Below are experts of layer 4 (counted from 0) of a mixture-of-experts language model. Rows are named router (the router's row for the expert), gate (a neuron's input weights, with its number), up (a neuron's input weights, with its number) and show model dimensions 112-167. Each number is 128 + 24 x the weight over its row's rms, rounded and kept within 0 to 255.
Before each expert's rows: a language model's description of what the expert responds to. This comes from a sample of Wikipedia text that the model never trained on.

# expert 12
Description: Final pieces of common nouns (categ-ory, locomot-ives, compan-ies) and whole nouns like one, game, song, station, usually before of, commas or periods.
router [137 132 132 128 135  96 129 132 132 122 133 110  96  96 114 141 190 136 132 102 154  78 143 115 156 129 133 146 136 116 134 155 149 143 111 147 155 125 158 170 110 124 125 176  86 145 135 122 134 167 114 101 111 121 144 137]
gate0 [ 89 127 119 132 107 127 126 160 137 136 134 179 137 128 101 123  96 147 189 105 113 131 128  85 162 141 144 130  76 137 115 101 106 124 137 179 153 137 195 154  93 125  91 164 133 111 101 114 155 130 124 156 129 115 132 134]
up0 [ 98 120  77 148 143 164 156 145 136 125 102 161 157 138 124  91 134 109 122 115 170 136  99 137 176 140 167 135 161  69 132 127 109 148 112 149 136 151 121 188 156 143 147 128 119 148 112 142 146 162 121  90 165  83 151 107]
gate1 [120 106 139 116  93 113 153 149 135  96 159 167 162 115 113 140 133 160  90 114 161  94 120 127 132 143 163 117 141 134 127 114 131 111 105 104 159 151 111 158 135  86 155 103 124 133 128 135  80 163 115  95 159 125 125  90]
up1 [184  93 107 134 149 163 149 109  91 110 127 106 108 118  88 110 156 171 118 119 199 116  67 143 145 130 123 153 112 134  79 123 178 113 131 102 165 121 112 136 138 101 147 144 175 143 132 108  95 126 109 124 138 103  93 138]
gate2 [ 96 147 140  87 148 153 168 106 138 104 146 116  83 152 136 129 107 118  56 118 131  78 125 171 115 137 113 135 102 118 137 125 158 109 100 102 115 107 141  99 120 169 122 125 121  84 104 127 129  99  71 128 131 108 142 138]
up2 [108 174 139 146 131 184 134 108 114 103 103 117 139 139 151  76 131 142 112 157 100 127 153 119 132 123 106 133 118 113 121 121 157 127 134 117 154 117 168 101 150 175  99 132 116 131 134 145 135  88 105 100  99 126 152 189]
gate3 [121 109 104 111 131 119  57 141 120 122  95 116 125 145 136 117 118 116 105 178 126 128 155 152 107 175  93 158 120 127 122 139 173 144 131 170 124 134 132 113 165 142 121 125 141 158 121 164 138 146  89 130 114 152 126 125]
up3 [ 97  97 122 143 129 132 137 150 111 135 103  74 103 116 116 128 127 156 124 114 104 135 113 160 116 100 142 119 114 176 153 147 143 109 142 130 116 122 117 102  85 150 103 110 166  93 108 141 101  96 167 146 154 126 108 107]
gate4 [141 112 134 124 122 114 124  80 125 100 175 133  99  85 133  66 149 122 165  72 143 141 142 162 110 116 118 147 113 111  74 116 133 105  91 124 123 158 132 200 128 121 127 134 122 163 126 136 126 103 147 174 120 112 132 105]
up4 [131 115 152 144 135  87 119  91 146 114 141 160 162 110 140 147 145 166 116 142 119 140 122 144  96  93 114 146 142 101 155 124 126  89 132  70 124 141 165 159 108 153 134 145  84 106 120  98 154 134 117  88 140 121 142 150]
gate5 [137 114 115 110 142 115 119 131 117 118 102 119 132 132 112 116 154  83 136 100 139 107 105 155 137 154 190 136 100 159 136 118 164 123 109 147 142 139 121 111 138 177 133 145 110  99 113 136 125 121 120 143 111 103 132  81]
up5 [100 162 131 136 134  99  97 117 112 108 126 162 148 143 117 164 132 137 131 150 134 150 114  84 156 135 121 157 153 118 125 168 129  98 112 116  82 124  99 149 117 103 118 101 141 140 103 134 113 155 134 150 145 141 101 104]
gate6 [134  74 171 178 115  99 135 145 183 172 113 152 134 111 164 144 127 105 101 111 115 147 168 139 127 147 124 104 110 120 111 164 142 138  85 154 150 152 119 111 108 123 122 131 135 117 145 132 125 111 105  96 138 114  92  97]
up6 [129  71  83 167 129 107  87 145 109 120 140 112 106 124 154 154 131 101 163 154 119 143 120 153 187 141 151 134  95 100 131 120 141 155 154 157 157 109 166 109 112 123  92 114 125 159 149 141 111 167 104 140 122 136 134 133]
gate7 [154 148 138  87 106 122 129 108 120  99 114 129 138 163 153 120 179 108  76 127 125 103 160 119  72 131 126 145  91 116 101 128 139 129 122  99 127 142 151  73 114 106 155 137 159 127 116 122 115 155 127 138 132 140  95 134]
up7 [ 88 141 106 161 145 115 141 138 112 150  88 104 162 156 135 135 151 100 123 148  92 128 124 113 122 120 126 155 143 131 158 134  86 105 172 131 100 140 148 158 130 106 171 113 133 168 132 127 167 104 115 126 127 115 155 125]
gate8 [ 90 131 165 128 113 159 107  89 144 132 133 123 121  92 145 133 128 136 156  75  88 136 108  99 117 155 158 107 124 163 124 126 128 110 105 147 156 116 126 118 117 113 118 150 146 176 118 141 127 155 125 130 122 125 138 130]
up8 [ 91 109 133 132 133 128 131  96 143 148 111  80 177 132  98 131 161 108 101 103 138 107  84 148 115 144 180 106 102 123 106 108 105 162 121 135 144 130 135 108 139 154 131 117 135  75 158  76 153 125 122  87  99 141  95 115]
gate9 [113  95 118 145  85 133 138 154 107 152 180 127 124  97 112 225  84 142  81 196  94 117 112 113 119 145 122 125 110 156 132 101 139 145 133  90 121 122 166 121 104 110 128 123 124 116 130 129 136 123 114 125 154 155 117 126]
up9 [145 146 122 175 122 126  92 134 101  78 135 133  97 117 101 137 147 130 134 105 174 164 140  64 164 178 127 132 125 150 129  86 110 118 118  97 128 105 134 124 103 124 122 129 126 122 113 143 145 172 129 133 145 172 109 173]
gate10 [ 91 110 156  73 142 127 151 145 110 135 134 109 130 110 140 157 101 128 143 127 142 127 142 133 181  98 132 112 162  99 161 167 126 158 116 142 166  90 129 133 138 137 126 133 108 119 102 140 152 142 109 123  94 133 106 140]
up10 [ 84 100 128 137 122 133 132 155 124 133 149 137 177 124 134 140 125 153 125 141 105 139 108 132 110 121 171 117  96 160 133  61 105 119 131 129 131 144 132 160 128 129 144 131 116 143 115 108 133 125 115 175 157 104 154 120]
gate11 [ 94 140 129 109 102 156 129 102 159 157 166 162 151 125  79  91 133 163 110 124 162 122  95  96 101 107 145 122 157 163 116 123  85 158 112 110 148 128 156 136 122 108 130 116 108 112 131 157 134 104 148 126 141 109 105 148]
up11 [153 132  88 172 117 130 111 139 124 115 123 112 143 127 129 116  75 127  68 136 100 134 133 149 122 153 148 117  92 156 149 162 127  92 129 129 110  88  99  66 143 148  45 138 128  90 105 113  98 104 124 138 116 118 105 129]
gate12 [128 134 111 189 150 100 121 140 151 175 119 126 117 130 123  86 131 100 135 125 136 139 140  70 168 120 116 116 153 100 139 134 104  92 122 133 132 121 105 106 154 118 156 168 118 145 141 102  65 145 141 128 137  95 127 155]
up12 [136 104 154  96 165 129 107 109 107 148  62 121 107 138 130  87 146 103 135 127 126 150 127 122 152 146 145 151 105 167  97 132 137 102 114 101 116 141 112 142 173 100 114 100 136 137 127 148  98 121 191 134 120 111 102 139]
gate13 [110  77 153 138 146 118 113  70  99  96 118 164 139 130 147 100 181 127 155  96 119 123 128 141  77 141 150 120 130 110 112 113 126  85 118 102 115 149 168  87 144 147  95 103 139 141 132 112 152 164 143 114 154 141 160 169]
up13 [106 112 111 120 103 122 154 139 139  79 119 158 109  98 117 139 111  92  94 104 120 107 113 120 145 108 140  95  89 120 127 123 116 181 164 112 108 142 148 169 125 151 128  98 116 126 153 106 148 147 131 118 118 160 112 125]
gate14 [135 133 154 117 137 156 128 121 140 142 128 126 141 126 137 116 149 128 164  79 161 183 163  75 125 110 121 149  91 181 113 119 172 151 115 132 150 110 129  49 161 130 111 122 167 122 139 141 113 132 122 129 122 115 144 142]
up14 [102  98  90 125 147 116 119 111  98  84  88 105 140 151  86 102  96 115 130 121 111 108 132  84 117 171  98 156 123 116 128 139 148 116 127 149 170 105 122 148 120 192 147 142 144 109 120 114 116 157 120 124 105 101 143 133]
gate15 [ 95 131 102 140 123 135  93 101 150 122 110 134 149 135 110 134 126 140 141 114 167 104  75  92  93 130 113  91 135 117 114 107 132 150 139 172 127 104 129 139 130  64 129 168  74 132 115 103 126 150 123 154 106 127 170 152]
up15 [149 106 154 133 141 138 157 147 125 192 149 128 162 150 170 176 150  92  99 127  99 119 145 140 174 103 147 154 121 102 138 145 109 113 139 139 116 143 118 164 128 163 118 160 124 153 142 151 119 128 112 140 127 140  92 142]
gate16 [ 95 173 124  94 158 133 146 159 125 120 105 134 138 143 171 146 122 133 127 122 159 134 116 114 150 112 175 155 141 101  93 126 132 109  85 189 160 129 142  95 130 124 152 159 132 127 112 158 126  87 121 115 165 133 130  97]
up16 [152 141  84 141 156  89 115  99 124 110 124 151 127 104 128  98 134 145  98 159 151 114  97 113 117 134 119 176 107 163 122 119 130 115 123 125  98 122  95 107 130 103 135 131 112 148 130  91 132 101 127 110 146 147 101 106]
gate17 [151 137  94 106 133  94 160 107 111 141 133 104 141 119 133  92 135 121 135 116 127 113  83 144  87 102 119 134 165 170 147 109 141 127 131 105 163  86 166 147 129  85 152 166 162 120 144 148 129 115 121  90 117 116  97 160]
up17 [178 131 106 108 106 103 109 132 141 120 117 118 132 132 108  87  96 100 144 145 171 125 109 163 162 126 126 129 212 120 129 185 150 130 136 134 136 146 137 117 109 119 146 133 171 158  97 134  98 193  75 148 120 116 130 136]
gate18 [ 91 129 163 142 126 127 108 148 130 107 123 130 152 137 154 115 113 147 154 144  79 127 137 132 153 118 135 151 116 148 124 130 107  91 142  90 127 131 127 104  99 156 171 144 119 136 192 151 149 124 132 103 150 131 143 138]
up18 [136 136 140  96 154 105 135 117 206 121 159 101 120 153 167 107 144 143 162 160 148 105 146 149 111 115  85 155  91 167 138 152 144 155 126 156 168  96 166 115 162 126 143 109 136  85 131 163 127 151 101 155 141 144 117 141]
gate19 [145 132 156 147 133 102 100 108  92 133 112 130 134 101 121 150 154 159 125 128 157 134 112 130 132 120 139 133 116  92  85 134 151 123 108  90 145 141 148 146  97 128 156 138 148 125 146 126 141  77 113 131 118  72 118 105]
up19 [137 170 131 126 137 104 113 144 145  95 171 135 140 141 113 135 130 150 147 139 169 155 105 113 127 103 133 118 137 114 110 149  96 115 159 126 113 155 160 120 163 117 156 117 108  87 137 120 159 114 144 142 107 124 115  99]
gate20 [ 66 123 124 140 101 130 144 113  98 138 100 119 122 138 126 121  94 110 147 124 100 175  73 146 143 103 126 121 154 107 106 128 112 103  69 162 147 112 161 115 134 132 163 131 184 132 135 136 134 127 140 156 141 153  94 167]
up20 [160 178 120 157 134 159 105 108 157 127 144  89 145 150 175 176 157 161 139 111 129  97 100 137 132 155  98 104 112 118 116 160 112 137 140 117 128 136  99 102 136 120 130 105 106 126 134 134 145 149 110 138 135 116 116  87]
gate21 [125 127 151 124 161 154 129  87 159 149 118 134 111 112 130 128 123 105 143 144 127  80 137 127 127 159  85 142 114 153 170 132 177 156 121 169 158  92 116 119 145 126 122 110 127 145 129 101 151 172 128 146  88  99 145  99]
up21 [146 111 126 103 162 142 114 120 149  66 119 154 113 108 129 132 166  91  93 130 105 109 138 147 159  69 157 157 107 123 145 131 152 120 144 123 144 132 133 180 151 129 128 162 122 124 119 154 153 177 101 120 110 130 142 177]
gate22 [127 116 109 147 140 100 123 159 107 112 150 124 113 122 147 114 124 134 134 179 134 105  78  97 133 183 119 186 146  90 130 119 149 105 152 131  85 159 126 125 138 130 132 131 123 145 136 135 130 142 135  97 126  65 147 103]
up22 [158 128 145  77  95 143 129 159 104 164 163 117 113 102 134 179 109 142 140  93 138 114 130  96 128 152 143 128  93 130 159 155 134 154 113  76 119 143 131 142 126 151 149 138 118 100 149 144 115 127 160 108 108  94 102 122]
gate23 [145 130 159 107 182 147  96 140 116  81 162 141  96 122 119 132 120 118 150 107 139  93 110 127  86 135 153 117 130 130 143 136 170 145 107  81 157 175  89 126 122 114 118 104 113  79 115 132 152 129 132 165 137 149 104 183]
up23 [170 132 116 155  87 139 116 146 156 122 166 103 123  62  85 110 147 110 151 152 119 116 157 121 119 122 147 154 195 112 157 122 126 152 142 136  90 120 134 146 161  85 139  94 136 122 146 179 131 118 169 142 149 143 103 113]
gate24 [185 136 116 153 138 178 122 165 109 164 140  99  82 111  90 120 123  93 143  80 120 112 106 146 140 133 122 101 161 150 143 131 149 160 164 168 138 142 158 161 157 122 107 136 152 137 141 106  91 127 103 112 119 123  96 140]
up24 [149 123 116 123  91 135 150 139  93 165 141 152 125 136 123 133  95 119 157  89 145  59 172  85 111 143  90 153 135 112 136 112 146 176 148 101 159 118 116 126 119 147 128 132 124 135 113 126 140 116 150  56 146 148 125 125]
gate25 [143 130 128 136 115 163 162 151 167 131 131 127  84 142 105 143 108 131 169 119 115 141 124 155 128 116 148  87 123 101 105 159  84 155 156 154 123 121 120 124 120 145 102 130 100 167 162 150 126 102 124 168 154 131 134 109]
up25 [ 90 146 120 110  84 154 149 108  81 135 139 120  85 146 145 110 188 112  92 123 164 104 115 119 141 163 126  85 123 140 110 114 108 118 156 149  64 144 106 137 130 132 120 103 124 150 163 150 109 176 116 115 142 109 141 129]
gate26 [108 112 133  87 154 147  97 101 102 121 164 105 125 158 151 128 120 138 151 119 145 133 120 111  97 118  95 148 144 141 102 122  76 115 145 114  81 131 121 100 187 151 130 140 108 101 144 168 114 142  91 104 113 150 137 128]
up26 [113 131  95 121 137 131 121 158 153 141 145 128 137 130 149  80 108 141 101 138 135 139  91 109 127 127 120 131 143 141 149 112 138 160  97 119 142 109 125 127 146 104 128 124 149 118 134 152 127 165 172 111  85 126 123 100]
gate27 [112 121 122 145 154 160 143  99 140 167 146 144 125 157 132 110 162 132 170 118 143 102 128 131 122 146 104 105 113 124 119 170 160 176 140 148 126  94 144  90  89 131 125 135 130  84 165 120 142 158 119 114 122 140 124 131]
up27 [119 151 140 109 145 159  72 134 110  95 120 162 117 144  98 163  90 139 179 140 103 157 106 123 154 118 166 104  99 128 125 115 157 142 123 124 132 136 112 153 117 119 119 160 107 165 152 140 128 124 144 155 126 144 123 152]
gate28 [104 126 154 143 146 138 129 120 135 106  99  99 129 136 159 136 142 145 123 159  97 140 111 123 157 137 119 114 104 151 130  90 156 111 113 136  96 102  93 157 131 127 108 120 138 154 118 121 131 103  83 126 139 108 136  97]
up28 [123 153 149 126 147  92 137 137 132 145 111 131 135 161 107 111 139 121 123 103  95  92 109  99  77 120 112 105 114 130 158 105 107 150 108 156 105 160 136 116  77 103 142 158 141 138 149 120 165 170 130 108 119 175 126 138]